config.yaml
n_experts: 80
experts_per_token: 6
router_score: "sigmoid"
balance_bias: true
lr_router: 0.000265
vocab_size: 10401
norm: "layernorm"
norm_eps: 1e-06
lr: 0.00903
seq_len: 1024
steps: 6469
dataset: "wikipedia_en"
Below are experts of layer 4 (counted from 0) of a mixture-of-experts language model. Rows are named router (the router's row for the expert), up (a neuron's input weights, with its number) and show model dimensions 0-223. Each number is 500 + 50 x the weight over its row's rms, rounded and kept within 0 to 999. Numbers have three digits each.
After each expert's rows: a language model's description of what the expert responds to. This comes from a sample of Wikipedia text that the model never trained on.

# expert 63
router:419438527515493527519525446540494450542463473515523425455441610439493517501471426530427523533572521494471474447468512501451450494521431522488538494471582608397510469486518418623525448526523496443596565485488503560460532409454524507456401446416408556515509469535468509573563585488522428552464539530505474507494454579569561472495498433500448477483490575425541512471466511414496491507496495626540488553538431505394432534525482526418379507500489545514577417475461557543532610505536394459531382528549493592543477534582572556432515585534413434446522556546453490525489540453567480449550541468572497445518447535466560492500485468561479426504465549441447475469492495508581491520526
up0:477409484534544439495552445530468551595486512499604611522451498497606538386477485483512527495542488505511523438542432529456550534545555567533426553445535484527528471513560536521477459531581503501490433466495462473558466567553517444487558517510439469589547437394510488556574546528512467405464558512477475532497410546491567542509479557561532450550462558508479458438458533524460517503430577544486419497419418502497513529584371489550554441493494453553413572432521499489534520474503415494489458497410489456450393573558450432462530450503463440481392474592455561538439478408516525434543547555430483478487572508608497524561443473501474602514502508481447475545589581448529481435555
up1:467495549505484559542490566423495403580420456481530428489457556394501499529422520465661469598470510453382450462438500525509517465501457557441565444501531498375580473520483494491538455515512453443601526599520480555539540443522574559585463618577479496507500502563486610479504528456431457490521443597520522445503543578539542448473444418460466582508384525517524446484556509561426453548587587540508485481560447484459477519536503498461493525498507479478397451436479497548466534467470427488417471538411552558517459467579502482496570457521455453460467475477442470511475524485482457474521577480563489577478520527559586580498566498432570465515471510451506587557552501478512485485442
up2:469531554420479477489532447486517496561463588484494470513449506543526471557490479492487444411543473615521486527495399432562480483557460489489497507472576479454525461512524493508508503465460527490587551532526547626541465539532536542492448485545501523564512542510502500459430416507592401567473522625555519576508478520406582456510390471530552533518496509418516545583461558391477501457558414537560486473514410480517434668570446466541503482522563575508424479557454468451497638598455475546472494519418452586484480586494456505494384520471485473502424582435397513452495436529517470472522555531427491482486461510486521531454457502527449465557486495405521471432499453597486490454558
up3:449496513466496545571452544567530525562557496489493427468580538509471488453458457508441538433518563453507448491477415520343600508504447541465487581485518515446597536477490531531483396509621482444536470462491501574433522484510472560561576476475457600465552515527495484440484461463572493482538556523480426494495492449546523381417423491593427498444477582470547608556571527334515529536510576565519511570538557515405553490570487504480548539528529574555466508526502487392481596497499445535570582528522559530438466537447410478483494522501459502417429505500463513512428556459565554502520510541534480476466471504475496482496542537509455420511514528452538507482467481457565418369577
up4:456483437569561527539532633457520441525559504501558482611466487493496531566542596414468479493547502441451450429502473439564496351496542491508473506489481459485439436468512433544486442547481469535532567573494491565570472620503583555517436524541371470499515457527448466520443460563475470495559492478538413494473556550498496392554541533419447462465609486441561518446469547407507484478515512536574485462519536513489507492511475593353501523532522552511516491463478526549517433444570419390598494457444528482570477518469436509552500473563470481559526426534427581525544513497598564533484520457567491457453508519494488569464436493531565423576478493417433500495544559461561482425484
up5:473334585582465491454480521477472481497496480441425469435521614498484531583482501642431441610423493489467508537416496540466582528489517446488520451599596526454449469481512566569558491533496486490417524424554512451483558540446458507585482529474577536488508469476540483479469442566411519560501464569456434506480537501429415493419495533495451470454442539483484512498513508465499490462481509587545543465451546456525501531509530504567485547521445478487561461475436561563495533543479425478547525497523548487396377543610536564441534595439484500397498548545520491461492492530498457449486416513504530476522447619519485456505526437577509520529628628493473431475552591501492491463531
up6:434499492538457456536453456450581541549482502435522492522451538470440453396491410513474442488575523497562486473460514422507470446561524406571469426516476525438522456478561516529580506522386460527571510530495530468502581437525484410482492484528462514552509504520421487527517552455479537491521560522504447518483423468472384436538461428479527592407531539535559455450598578441555459585497516455531507534531518499417530548524587529489539510541479576524548518414480491436494532500432610614494431538561532476531553551613633550430556500425541397527521558495449451411464527572482466453536492517530493516539444499446529559513548522390498462601434539436524438527569460409542530491489
up7:521490428467430419521446540556490471506601508491511469501511447481451588506431546536430531464531524529449478456531483509508479558511534460510517496544511581486601453533568559520522499444540489440476567511447483421540612461436521555568528533490402499574404509533415489493459412526484421544413472502498479594485546506412536574486469479549529503585425476501501441506474558490428580467431473533585453473571491414385468474471548583417576589517585517512346502451478442455545521486636436418501491519480408522496458477534535494498507514506488565567450375491480521487479568557463479500482456535506486509492500500483614520578457438511501422577547585463522526424542551476471554488505
up8:439448485484497541529555522578519446525526520396492558453448529424484461432542486436491505581496534493545454439514481507470490498556457511430538549437479532572483483582509554593506381498557515467562435539435440560438425505560436494616525495535530453474539460426458494472508532514518499514440428520501519579555454533561472397524388522542441524482484483442534590551477656500427482562491501555515546497481495439523550529490462574507481483444513495615519531446455494531519447528523491467550444476599455539592463568479556489467418507496447518579510410565586506530511458513488437505496587635408524508514640483465522555544448488485389506497460495435380543434471484528538486523463
What it handles: Compass words opening place names, such as South Korea and North; also syllables inside Korean, Indian and Arabic names, such as Gu-jar-ati.

# expert 15
router:408531448564481535477468514547590385535468497568457436445383453560587460492488437538500510536491565463486383567536376498540436498506468521451512538523549514448486504464559437488544464542546458430593576419418511479489415456470533415502500532527512562474459504491527474569517524437540519503393497534587551558456480453525529561520509487492501423479500472469546408534478525489500390574484495587524448516510585405462420593459514509506397548525468458445547466489532438587436481521548545533592479513439549531573488493484462432529532602456440544530451581491495548472473482472523453542487531535472593443524459485490504400548457522492610508588580485561566512466590547528547491486498
up0:479567453532540487487538461513520477544448627620528517537518474520473539555512403544532568524429509461485519363471450499493461517462431482503461594480500623520371468489597623470508591512429491572563534437528541466461536455542428561505448529489507431485452431488441529492447592487490412474536491505479460572525465561533609470540488508494457547574460489437444500479460550587579501518425559549518521497471489531490489488509517490446532591517469425467525503544492549478403513527496417625459489488461512529502450451507561579500467521531567492500405488517471395488533483571463572450518532601504632451518527535394504478417457529455489453482519426501553453436488522496468430488433
up1:481453506450533493454467425597529489529441428512485460584531538471587531489504575577533444544488627510607498535484517447527516515486500482471558586638605478589455535550529562547420508510453424415515477478554557473475484531511543471487492469477562509544493532378504534583509502445400504464506441491539525434447456437380507511511513465557521525512445533424462491492543467424539430470475463512531461449532465487458489551401463470447502538462533421452587494571523567551444512518482595482498464487490431537556567447618418525431534448516452601547464502518490586494436526562599449456492510495457535506379434456551422452497558563476507543524541525447554549449482439554566494468477
up2:506613545552419519550550476435578508597446520475416502447444448540420385496491502543390477458583521475544459535490516569463486448482459575420568451514507425582492495448523466470519516510564517498541485487505475461615495531514492533438450474408519413481540496514544458542516488507528513554587577521514541534462400453530540554409494515506535383503470530535479548512494436468494433487536441554538486430542562512487517443502362548573495618510463453495557495550515371514590510481526557560568480604534460469470517463452465574460548589363504410417503491498485523447446444506502545516504559532538503521510477522476508483464420475493566542530522485516519463559517564563425390458551
up3:509524423589552511551502482460459502563495454524494561454502535492488462450539459436487471520505529442565499532529428458513558579458527496463388449533474497482471441461484477427601506490518440512590478506475526528498570421481451467534461439368499553524467603476430549512596488482604525458524456527407551469493486551513508539508589513495407449508538578517617473458479510406540407467534542500443536465479420507385645488526519526453533455440498480502488534503435449551521516502474494509514531473352543546588623477383566563601518530533516466590468490480508455472473569496525561553462546572527572556488446586525489445478567464557509488458498438512422516559454491472476417475456
up4:522534489521475512473497498355533515556481538477402520466554523568501461411543462522473533441486543412573550360485558438485512452538408519416481414470530505526646550518533528540459529593471500467407448514550571506532415589547524469485443500445417501469478515461457435452536538460505469475494571500593497438581484531454434505498540539492511582449439517479461535471470576478547522377437537585590465545478585491548520451500496545614472591514535565430522439441489561585539496395457519496502465432527601477545486551531510473531442482446502550478530576476484532444560395531518522520570442544459461450522521508557458414481439514445455505523554526565478522502504538544478428550505
up5:490445530485577561445561499499526452557462506425496465538523514555436535425428496567472453468500506520447458413487490454468476528520437531559432534480527538580578565619398551398564529542498476481466526500598470591448501543456460499525499531470494438537429512471534568535523525492540557485483540485491465403493603502507521483453557537397536552442503559599511515498456519473417503481505456428538484540499501451391558481583527460550558459589461617444468433501517514478479458475405601484458400570605459529581436620500536431552485460503437476565436523433470450496491446391505513528590522520482500472548467473542492524522500430551573450513444550467542527541601434454492436451496
up6:512435540592524433488475585523440513493545480577483473406483605570489465514420523580534460485502444470510543461455500466467479571562510486449480488616509536526498482490522575505531463411526473363542501536532525491444425455425486509478511628496449474449489545512503453475546521503535517551461558497559541463506474467519499491541436535560446522417535409465524482477506501471525475464430499546440498509447452522544493497506548581441455532519388538553501503583569551392480493466496465542545436496434422570436429583540392536453514558417395566571494620453507477473627543465542529455530504585542446495454512409485547509474425516429442538599558512508503577537491513446597446437547
up7:499480514594524470479533385478518471541426574445446428521465587531537532537460512516396495507491501482416433480525496467520447512587506446595537476532551517517552520544475475476478573490452516413542514518453513431507479516432333539531505493437469461602418531488536512556556496474577529443531529475433560512510544553464536535434519425405507475408468579497529557535435460475544468478464460461606478548498515449489509437450485413560611515491580522422538450454478584541475550505481440475561540492499523592594483523451481458474474439493430444534577534443597525444517481637465601512439562493503550501570458484486476521534434422438513590570531485533549491601560475530452485497448
up8:519547544429538635513488479536484448502505463449470428446511511525516509599554497551518505490615474470561451517487477584440451469485420432555436407560473549453435552407480580515455443521456475547416481530514473459518457532486495567498518526593529434454451455432511572520558599437552513547437524535519532495511460499473485453624517545462519612486473413611493526496565487498515464589531515425473499435488470469429463551475556529572456598464365560443388463449508525538531450457521491479594552514431454453515590491560341531485562481492537505483517504575363497519476474496476472518453462515476507539504545559588517513514508467591487547471462547565506449483502518458448461506484
What it handles: Pipe separators between cells in data and sports tables, including |---| header rules; also semicolons, dashes and the relative pronoun who.

# expert 54
router:464514449540520561507501500555587427567483462538446409422444493545511453471510436523403515470480563400521435549518447524506467497458485505554421451410549530549492569425594578476614408495492452479577482435496507480464430536505461497533566454450491434491516622430359425536512572441493571549436541498483500525455433540489484463452487408455513527454578435494418425492454528466544467527505502575583546575462506481532561464541443543406425465490527497453553532438517468564519574499520559533464504446531564564538496572521531444459494491548431481528494584554423475590441573448553521509498509497493460425545501482509493437518430554602593508591529538519560466451560543495521441505525
up0:448510562470472449492545533474384557521449495482497456517481462576497467601570507626546453562545485517458474568370442433479544429466587521553527592494526547464485528423624560512524418453526468458413543384442537451448464483538481552604519437566640443524525517536496489563464492444485480530482479528552455495510489540507507532521395503594541479422531529461578565515474471519392483553436460517459538508545527483456540523451492517505494537426464419501507541389532426500535421426483580550533497438506454498474483464576442535529520495568469456573546571519432526508472492488457494565507478483481415476516509560425549425527505560526567465472483489584486411615558536521486501487441
up1:440538533494520537471466528538519456519446469445539480414536512552565561543617439513443505429460573505451483441480432568528478567488547445551433541537493438547466564492484516503440472462465526466424459480553501495366512483520566500495470480477485525511489569491412446442442507498486540595451493540610447414467499552469418444467419411486501462523565475469450562577477472501473454452450470599575512480368433485541563578570514450548527522589432529490486537520432480529513542484547534439546496451426575471533434446512592556516486409532510450519543580543476543638477525558554515540495555543498504522494381477418558461508522581530494557541441528621441505485526461400502517538568
up2:521593537541486486440593455393461504507473469481459403511485596513537472430411498442428607469595501499609390461515432483452478461557531551508522424483464470536518459514519472482491439471568569460518420445483556487425459583539434631491565488504434509506508549472493525493485498468482470524597549553449528440402454485558618480555517503589542483455499487501528485509462527484494502418481512503513430553447578485463483489523484447502478550528508487438599597499535526453476558519542514532540605545480523550539437548485473477418541532523430523491497522514607475528422516556455457553598561422506548538457491533394504426460450484510588435536558575545456440497518519384402508545513
up3:566464464454506505587494525500553463604587572477493401414503491499463494542467484501478533486377506518516529530414440519498524474582464626527469469537557531480552364468461507490684518553446505472505507453503518571592451467523472545496480475457495545446454528496504528455439521397475440478517435453443501561573490496493572470487478540531511505474462562500529527520489512551438459532537452581534460546379494556504435464521518527470504478409527571437504503473447481539484578405438549461513536500615545531497543551532529467490470496449447482443469525569513528523474590456507458443463581436477453501393469521477483501443473420551505540625616553579431449657486496488467501506500
up4:511447483562541619558572515457486502482512506491410509546528450498521441491487556438528425597460542490580458541516448516535466509465447425539461503373536459509504498557514523491494498493523382546460470456500538534448533478510531443537485525501479399497498525447451525580499473465400473460491483557461424594493476428520470518578576414430569469471476474460431500619502454469519453549486501532632577495450560501491459457461635572602459465503513486545549512500496406503462533567447556501510458535525643596573519499428496523538517494508572458555434554520467516441495496405549491527440596518419552515483425477484400544466474567472496513491429516553598550473544483474499428404458
up5:522517542602459509546503518516525467464552431456471397480455556467508474456479456512421485441476547516477474468524542562421469548410669482432506605475496514559491552530499490510562481482525465506438481557551431483548530415651512456586455521449522501529539503453567497500508437542480409495562519487417501494524512526516468488469420522552493586548429498516498510435447504541522455476543505564514554520499407479484539404472463359548455500503585403482470490451613463538542510464463532431495554493465503588479529587499538512469513472498463516449526478573538523503553407587478395564466430547481436548507487570496452559539471434522467511610428527457593551553545542370517434516547
up6:486517507514467606564562518497478478554404487397550461593513527510429460488503408421481497430431533562437474547480493497439405544415451478527529455392423489451510498544427531554452528555561452522617521379466597571473454444505481487559486572525500487431494538442445513570451492507532572484500521464493496544530443493512575508537596532582598458495534531458505444437574515474509465530493506467498562598448517528410462584527410508537485524409558548475514460571515497553550487440458556491412521419528551535645432482576496542552515457497444549510509529503463565444445486514541437564584481484471471507512479430594424473438507444541436513519447524516561532497434527407483502529502
up7:477525420521494463423477457540606487508518542460486521480427422495480457500570505613509517462517430502507481499599407491538545465558442484584441532455510546447439517478591502537604565556485545484511506511550446497398487454606497482545536568557480516481500514429513481490576514503430455558515539440516561551582501547417506475537448526570434580444455460464424508426539500461460441478544520556448509551550495458480498482523596387522437610534558475480637538463527526600536499440526457552507499507463482576475464542492497394472486477455442547456585474524459576534444433487524468379510523498511573500463458519518498529524478476439494508494550602531397455513436466633503431408439
up8:529390412511477576553433504437530443472453546447516443545420407505456531549601582531505540501540535435554469425545517412474484515471509524473587489575435512478579522572590527539450446478499540414478493494537459486427486476446485532497448443532485381569528500432411506443500455498466466583359504604522421522511559520457513453473551494542521474488446500540529462450456508418499424563511542436477547553464400608546551456513560527547479423433510450460470494506494528476452589464453509605583453529527516551569517529553554467379476531478515534488529555585432528629532458549545547502520473492534501540566450528488487422527486602560487470533512491473477433485494468482556536500425
What it handles: Pipe separators, closing brackets, percent signs and numbers inside wiki tables and code or math, such as |, ), %, $.

# expert 32
router:494507437504512506447521463454461380612463450576565416571410515522512489494384423487485528516470509563499443540510437470462534545551477519429455441460506486527508480502499471533545514481536470420468494453454497552478481458560498501496475542408545524492492587444465540588561516388592511503520511518563476499520493548541453504541475515496564518532486539494535477550478487511535441588538467500624562563530389431466370602547485510413475456477420541469555550504518508526460472558367524581455535435528480539531451485492486462433476597544406541519486509643520441594407442475436491500512455459504556448416583569547447455471541515572600464561494472544467463487537463486558446433502
up0:492528482603559562527481502573554542572520478548478486517505484522656439492483391443494547494503528522490486546502493476503457517482485512453419539521516480478490556492562530476516431537511564512469415432545493445413452470531526420455558340456559575403474514483475397575486453430525577554484506495523470469455546432506485443552499428556521568442575598479530521549540506569442473411520479553569539536503546394459435509522516496434478530555478511467588541555466567533524586508403532519452489452565449404505498486674456461448500505468491491462536436521535555497476526425442433554596520443460470485564484470533507419511496519540436375542538480496523570482493448561531564497532
up1:513529464478602533462507512581390501440459416566420387527483460521525476472535437553469506491539504544453540499464472524477516472485466423463477504554510514475519464404555485487604558534598487479411475532493606556599460476402563540521513520535518469444510428509473509518552621373525592552518450510502393510534487553515562480520500523492445469513479572542529433511511436467510353600567438498496595532581422429437517555522549464472480508466486511510548529500547486491394443492415574531553431530586463482480428483469527545481498574453411514509484425501523529453452427517484566519543481463521569510553481612517408530497555587546455434479451490443525451525507464564512503533558
up2:489548526431446487580447446506445463512512500563554562559469509482499543451421532519532512479432607470454352544482410511497565527502506530579534523436529503552510496502503513524562546472531457562493519413581491558415491566509422487480444579489498529533551461450512571500512516448557377618480518485467549503555570552560559449521514562528453503500403502497506473513512480494549384539435419468591473412416482440502536532468414482461561459575580422521535427524593450484480455523419451424466468462529467534631504503502469566443442605402489571600512450462503518488409536442460570471617527461516476428504488566459481473482528487602469525483526520499459471534481495524536498457522
up3:518453464465512538473566509439530516581500528560476482452504602405477519484400437547626481435467568525456443562529513566516447427483500484531474456439421454532510503507468648483493422445532477475473539476498555537546508450552449421501570410548546480536481549445516502568480466453490578508497491613545517519468641561519523504412457451522532439548513507436490438428576531525506478498522508538574510548533434511549411484511456427466517441455453488499539464480551538478473521563458462471437536507485508422518557511546481521366453481563464592560497553595460492487601532596425480589561509519509490468443494510557454532488430613447439462533439546433492542472534516515541445501358
up4:500369569521566551476437527513525482556508468413506578541429518517478524415550602492477461428505464573531436461487491481532574566515470487501472468470569535471586499475488461516383497416568489459434393495447535552492479542471471472461490453469573540476567578466472576465475480420589488473562463501479532503510491496522522457455450502521568503504543507462502589537484506322543522645544495437419429502547558545550475510529503531537428547468488648414475527516531591488483535475374619474553512459501493551529428488510464507454542481550500520570558502501474531488473426461419532464535530561518462485456522550522473464426504470573497479510523542539463478617429463508595465456415
up5:602519466412587472513498494493513478554474498598514525590495501468539506462425480524536500503547517576458561581500517486503506544425603539548532508510522502398545566489488583558521505505510464522482512502455515507460509529532459476360491418378594532470529541536411493489543438478590444472480533479575444496507467546437394513495489517506445426515518478550505521448497516427410481520509471519477557526455459381444459516497537536572499523513509492397538521549512548490640443579460498583457449559480570523545371526573499509518434498490579498497441538489403479568473489476471484530431525505403509470473297437430526534522499563548438576530448397530459485541512485494534485533540
up6:456521352474518479544369510463498517535513435526452517578532579588519477478387592505371532525467570541443426514444548462487555463484519547494496538574493484583541522531517515511515501483535529541486564456407489447436473523438518589489521559464493500499586493577484617461620469412490444513472530450471493470498580603473469551473482479429516501548493565472511455424507489470412492558437544540548551534507555456481436470635473514507442447541489565497471588583559534445491488533546557585453461474453421570449490492462510584509485514462351465525511542526550414473449531476425457529575484503485523459419523551519520505575458488524536486464521426493546494481562434397487480528512
up7:472490498454557530476568584487355454599459539440548567511512478603479486453434491507457548491476433587541509518476512489463458457518469538504515532490453414501512470465522449526542534514482581596506531520495485485506418457635433511462492585530509522524469554427576422486592505485512473426552591454493546536475545494571571532395546507472444431509509479554469508443556575476531473538458506463641539496459448463463458532463471494499505563496386595498538513553502491483485481562457482599442406570571523472516514515412612523558478599415475523570362466457494452580426482458453531491486535480535476504468589438512539477455524457528569541413505452536552527557433455440514487471456
up8:451525513503574486472514466474461463508465450639606529397494513491508498538488446474594463596474573450491544523569432432506477436574490574509439460532488465464498511551494505595564476426426535433571459554451418539488446510512535505464511475471471538506568587465533541533465469480478441437465510499529435591476538584472549583488480574500548532402517525491532501518409499455429558509515516456508490522474495533466579421474440469544381547452547539465517489564509520523480570502544621563529516513555589465370552549521551370510502441526513519562493456453496374546487482463467482529533457608424509417573424555402477371551460530465532477551491462556473518457525519475501469511520
What it handles: Line breaks and pipes ending lines in lists, infoboxes and taxonomy boxes, plus capitalised first pieces of headings or names (Se-ychelles, Me-chanism).

# expert 57
router:496487451446504541610526501545447429602514539408570479507499532530589533521534512523509549593575510453469433454543453598459427506524486581547488544436532580492499494486613526481457495494450462519487550484405585505488476483538500503529456456515584523558500551409444566484469574428477523566482515513508530454446536532585478471509511543389489514506527482491475502459485511454503432533441404535580536484455400440401474546558453518441418525446484393443596504485381521482503462571471463505523434426513480570561401461494495511512473563543471591537468512518432518481401503408467517515534505515551465492606462547542562501455464537578541516511518588578502574477564611524544501544397
up0:525551412482550486563412483443496420560466531443560483572505466579450442462553402591392535515500602503493593489505488637419519529536520566528544560439538532516553459498589430520439566535473486511440416478482493494531571526457420468464429474515555510455514498528497608464500430465473477512493506451467601477472526558469513514520451490502407461429483500600481483528511506422528409536438495524473504475511448509363428633549437560458456587562507464518575513485506568437637529533480484556602442408443556518563544490461432487539498488501495530432455512456526540491476467567564552539465497461529498499461479507544476572469508535452533553528438467561504444547512555493508465548411
up1:577440474433507552548481500508492500457480482485513516527433543459588477404420506581451468512539521504500535537439553441528534487438542587592413538446556470633465479526520604552545501492581569506484498526494442448517389517484486524491501370525584485551530459514540454584535551447410433457551417487507517471428490504586615507508490531408430456540453476401472518558546596535506510486361537440532536465527558400530434390486519574496558510513528398636524420423488473455538430485473480569522476489405544530504520480502473489491524526481494433539561539581448511491509550512458567520529511495490509523532528534542572460535397489465542497433396502529501535475472495515533531484539
up2:481424573515526505549497464518518444495490565612561551557641553516461443431562450501446525459562503470587460482507539564521518568463488533558442536442524562482499488484537571555461488445418523511513514427536506519515482483490513499431527440528550510524554531467421460475474565448538507514465491417538438521495501544557435464530482473494532570632510505459564475481558509508407469411561411494538472459520439370495473484555543646483529407494540458481500497444483534528442535568549544473443464443494515443449463511493387533479456518371471515467575640536486490610457526520425454500497500543498489552517424412470462430462528440473568462461473521479610465503638493546532552445463
up3:475492517518537477502545523520527520515478646539483533526518446507429492530514451489443642479571500535424482461565501559540459471559521592534510482507533531459457475528548414528500554442463623497498532514425599593564406483559477442478445470452527549518463491587503429447513589385507414559547370361460599475486472527490528535553476506444534500497494536498410524610447593498446525529507461543567487470450527528560519475605428480481484547484475468482426402439471461555434460551520523530481485493486497570453424530631524518416514558439502574488433513519414544508471519426568543531466515477490443487521484532478480559518491453548463395487524453514510539466442565516445446456469
up4:525517557439419458533478547570447565559527471402483466532555499431536553441584526473503598570520517567492477479552490489494454419537451393472465484508485476464447489500547507507405508528432505452429542493443558471457439504541531437435523490610449495566500518410446487518392486499521462526492592514480513525473469522420499482506577446557555486448589455537472523555448486526521473489442468447544460431463494557445448543561440417499501577500570442517505542482562460489417507447550508501464566631477395607482486550474549562468539501592554441451525452497516511618496505484420540410471518568554542543464524533549511435520502546438553507428514502614590557500491542435456500635416
up5:485500465594552483507457629497516494478544528456570491512478496490602523536486564501503577459500534547497494509599448506590467464528503501551443510468481565492484506505446443580495582493438474462486576568443613548540450521538417514516473507557493478482519493476447513465452503511461624509510546464475569495510586552453427437508422447472517514470546513511479497366506465449423398552380512411423574531532479479469598519531453542525401492562433527527589526455496609443500443525441413555537413447453483479358476478573488533457548550480443462520549479397464507493448514517477453556571547567468530463456448548507456507515472549575476516566418530511491420409579593512485516498511
up6:539568425569503503557531615466551451500535546416542366486445515533553571448505550483505475577527548487547495613480530550569509486515477525452484448474551561523508435432561423437467534588438534488525456520473538423455530491526496470434507456449525485492514570535492518409453544432484550543436592568495631562482526550489513597420440513331470543485576477537541519448538471479499466501487404508548409495483353428558384486503490536484546562500408518411621520490479511495571492519486506512521447419578422531543465552484505455454466571534522561523491472504467492483473434489464484548460567442508463465577500501544445463502560439470538510479523558541513550462511500598507445493479
up7:506514483385538489535510565540537560497493450478624529501436456493506546417512542465502486513574547532483468439443522540550638536523463415405511420470475463525475469485592555499452486548480448454451491529560517475453545397467478361470409469553605556485462483516540562552429603485401424493468488578504586516521468484447545523560489526410501423454534533389522405542424431530499455502473555519493476490551582485445515426529455433534491520524495563472498476492396487560532493502506528511454464516577441502588449505423473414567497458494475510547515445528533454562482525558542362451598603515551525523553481538565568553455482475549562475498476550553491547505532506474546562474491
up8:404385469487534524491579611510533482532445499473499604462535514533549519426488462453500499504516394455604466548529485550572457460479506549464387548445465529482478524506470474503560567451420490521579536496525519557464587524493520516411495515520520455604525555473438510559497534464525496506518537464487490580573477455431513593429503565356612552490547441433457398494448485567478480537425550532558484617428548462505502598455473490506498527490457516499568384469492509540548445472442482548530490470543556479509486409445441465509536521457590541456502429510506428465525502404548528525522513419464469623462534549484470518581396433520454456604490548555496526494468458487548450520487
What it handles: Name particles and prefixes that start surnames or place names, such as Mc, Van, von, de, La, Los, and connectors like y, -ye.

# expert 29
router:468469601504589528512499592518545425596516465482489460482403496598535512448469452440450447565503472390437531569498507450544481452524523481495514504503613543496471588473528525574509447503453484511593405485476474565512470406533608523553534482529440506544486471493362503500496481386549536537460550570573458554438421487497541533490546481473518521425445454515494487512489548427430533516393531547570527555527534527475527542518513508444413505551453459479523492519440518497523594518473552439502455526503477574549473533455548508485411528565512433442533485503374546572422479586488531525552529517524507516475531562565445444435396547479594553554482578553531500527601567528609527518424
up0:476463474478509563545518495571519457481399554611501634499532514579504544480490498516476517495482535443472495500512533433530547568433429433489449507506545512551490475550486479479476475546493435472540575461537493468451535457488555511533538517572445610563500526475446492462460440488471422556534498561483434519361516422551553622557402554383606535444492463568602438443582508471465374476496424527596424541436466513393507579529508521421488423506456527381570561464523554528446473570507516451433487478466580504539416424608554467525511563534516506491528468590496512445432464540478460462511547508544453479488558474470496583493449528463501499461500527517487491531500544431502450515426
up1:530494545554530555521438544542527446521447568459510472490461534616428514468550459477490496502503515430523476536549497497513532463394429532501476491527536522480550509466484593543500489482449578498543556532535561612488466512488513519437533455473446484323442505419533508471457570431471550530502477527487482497517524428485525464501502550445473510494511484517410530582419501515540501439500456574509411549529494576416488496499531457447484474454517476498434609530460482628436391448454458594552528465514500486506481523417564531428568570492477519391495435415508560527507599463618591398450533523457495448461491527588468493448451524488503595624513585509396489585547529469589515516471
up2:493527536469510452515565498497486513567565470411478463461489477496452474549448497558523551513434468427423575440552546474471497481528426454564454413570521549403394449423482485508485416533475543520516479571488516525502478440460519413437481577483543555532429495429600468544475456491450494503467545523473518558532569473567530381518463558452550539539387559496451500511449536547474481558465533557510432493618624545526497478479455426470414460566414511432436604464510480545497578554530554508467476533457488499533501494494401463522548585491483435509571602547500544588486518542399564572466593504560515474558455582574525544511418454446551498425475526477523540475560493547423414504531
up3:496460475407446561661496494449451421561536453443480555563437502483520491617504579492503462447482514605438569511452508559592480588518524480460508487502437510437554555480536484521531498537493445418531508568480545509550480534487574453465548460512481440538443489552412456568493511518559532428523521511467453599469401566561466413523447467406545456417533545467537472469532515525410531477523531574552502440576425555440557454553407448423514575548443463462513530533525531517533576410459516510446599510425515487545539516543482517416475428493533472480465508537382483528518470558441419555519540468547536571462484449476554437520410412502547487572529484430440534579528488502494507531565
up4:483551555656564527470451565500494510653498595509443540447586515614571494479561540475512512462467494520509585552486485406533452585568564513478629575533506473483448506574583448626394437506556499482506425499503498541499482531533516522589463438474543451476478520451469482436422569445468480501470464484467469543470479508450500488518500498547496551485499385548587467504475496451440441488486571474477559521507484496573434480560507477487517477510498504593553421526479479456512383503462483470468441396487475452581461504471470460439471565540555498402511367466393491481429513508474527521445620528514470558497451480545521480504410510558520458544515486575422501543536440460470541481512
up5:476509571466534475451425596567514545501632455483516440450527502494562473492506401497505485583590472587439481544511511464458532476491512555511485487563515476508524499537496468523467455472463471536554457523409441441465516510549505535492446537479485558440589479553441487467534505541422511583458512453396519529478411525515594573457456450481608518550506495587575508545533512390564455512607493486537514435585558556504500483463475423536473451544579520550490483505460496487488566505508426443500496489461428604405523592432431468422449425466460492494508472463528455552493532418494482423389618566508569528502483548483483417480477543555529417581564542535536594366435520472468542455503
up6:448448473455552521505544464517514571474453469525543621416397526639420528470521516429495501480613450549521498471405495417573535493552422449517456531506449439540424548518521498530455497570431588454538550457412464442421566516484447489554502463592516506499504552501574497546496478479446480512526644543492488502454392547516533499558545435499442455513503458547554475464469559451458492549434476559418479474514565527459510533506520499423502560573455497484494427526555485539429429487516527387436412420471441617551543513529433458482524503513510498472515538508457519467486529508512537446526609527499506562481506592564461524524506458495499422592491567544612397453443507563513543454424
up7:585411419514486512439543564569438501440525603539507562478492487492573442437509498522400429502471466554519419519571493456528459444549504443540536477616477491531527510483592519527484425535446510468460434531508442436497469407500412495628505517496495541488500488443430553402501501425553506601534504485459377464477544554518536519515576456592443543544520517423452487577523527403503555514458505535487516425519557457525504481543455510481532489469541466606507544489453498440432382556513462446522517508481494555553456489538356555531585562533590509547543446460522522504493470533425582388421566543490478525553491544424601489570508461495530517463568428423454508490529515492502553543479
up8:499482522509393541470469501430524566633569537476595508524506509483396472534522541594524532406432472381489433461461585469489556488458581448465536582519444514417569472558431563501482516535441461540532462586457500530530488474476468426505531496440486408517426437399520478532575542505495523565520560503480481488456504475510577477482516443467565558457393606585475531459569494482375504476450559528554507511563487555451493455473565481465511614539548471498534517520577521482551500395537533503495525457424458607519510474499476602434454459454529513520520520444428479547591382465467539515517490520522545447490349499510561495488437500548459529503487550466571479558534461548552479480455
What it handles: Digit tokens, especially final year digits and small counts in sports or chart tables, e.g. 200|6, 1 July, 4–0, scores.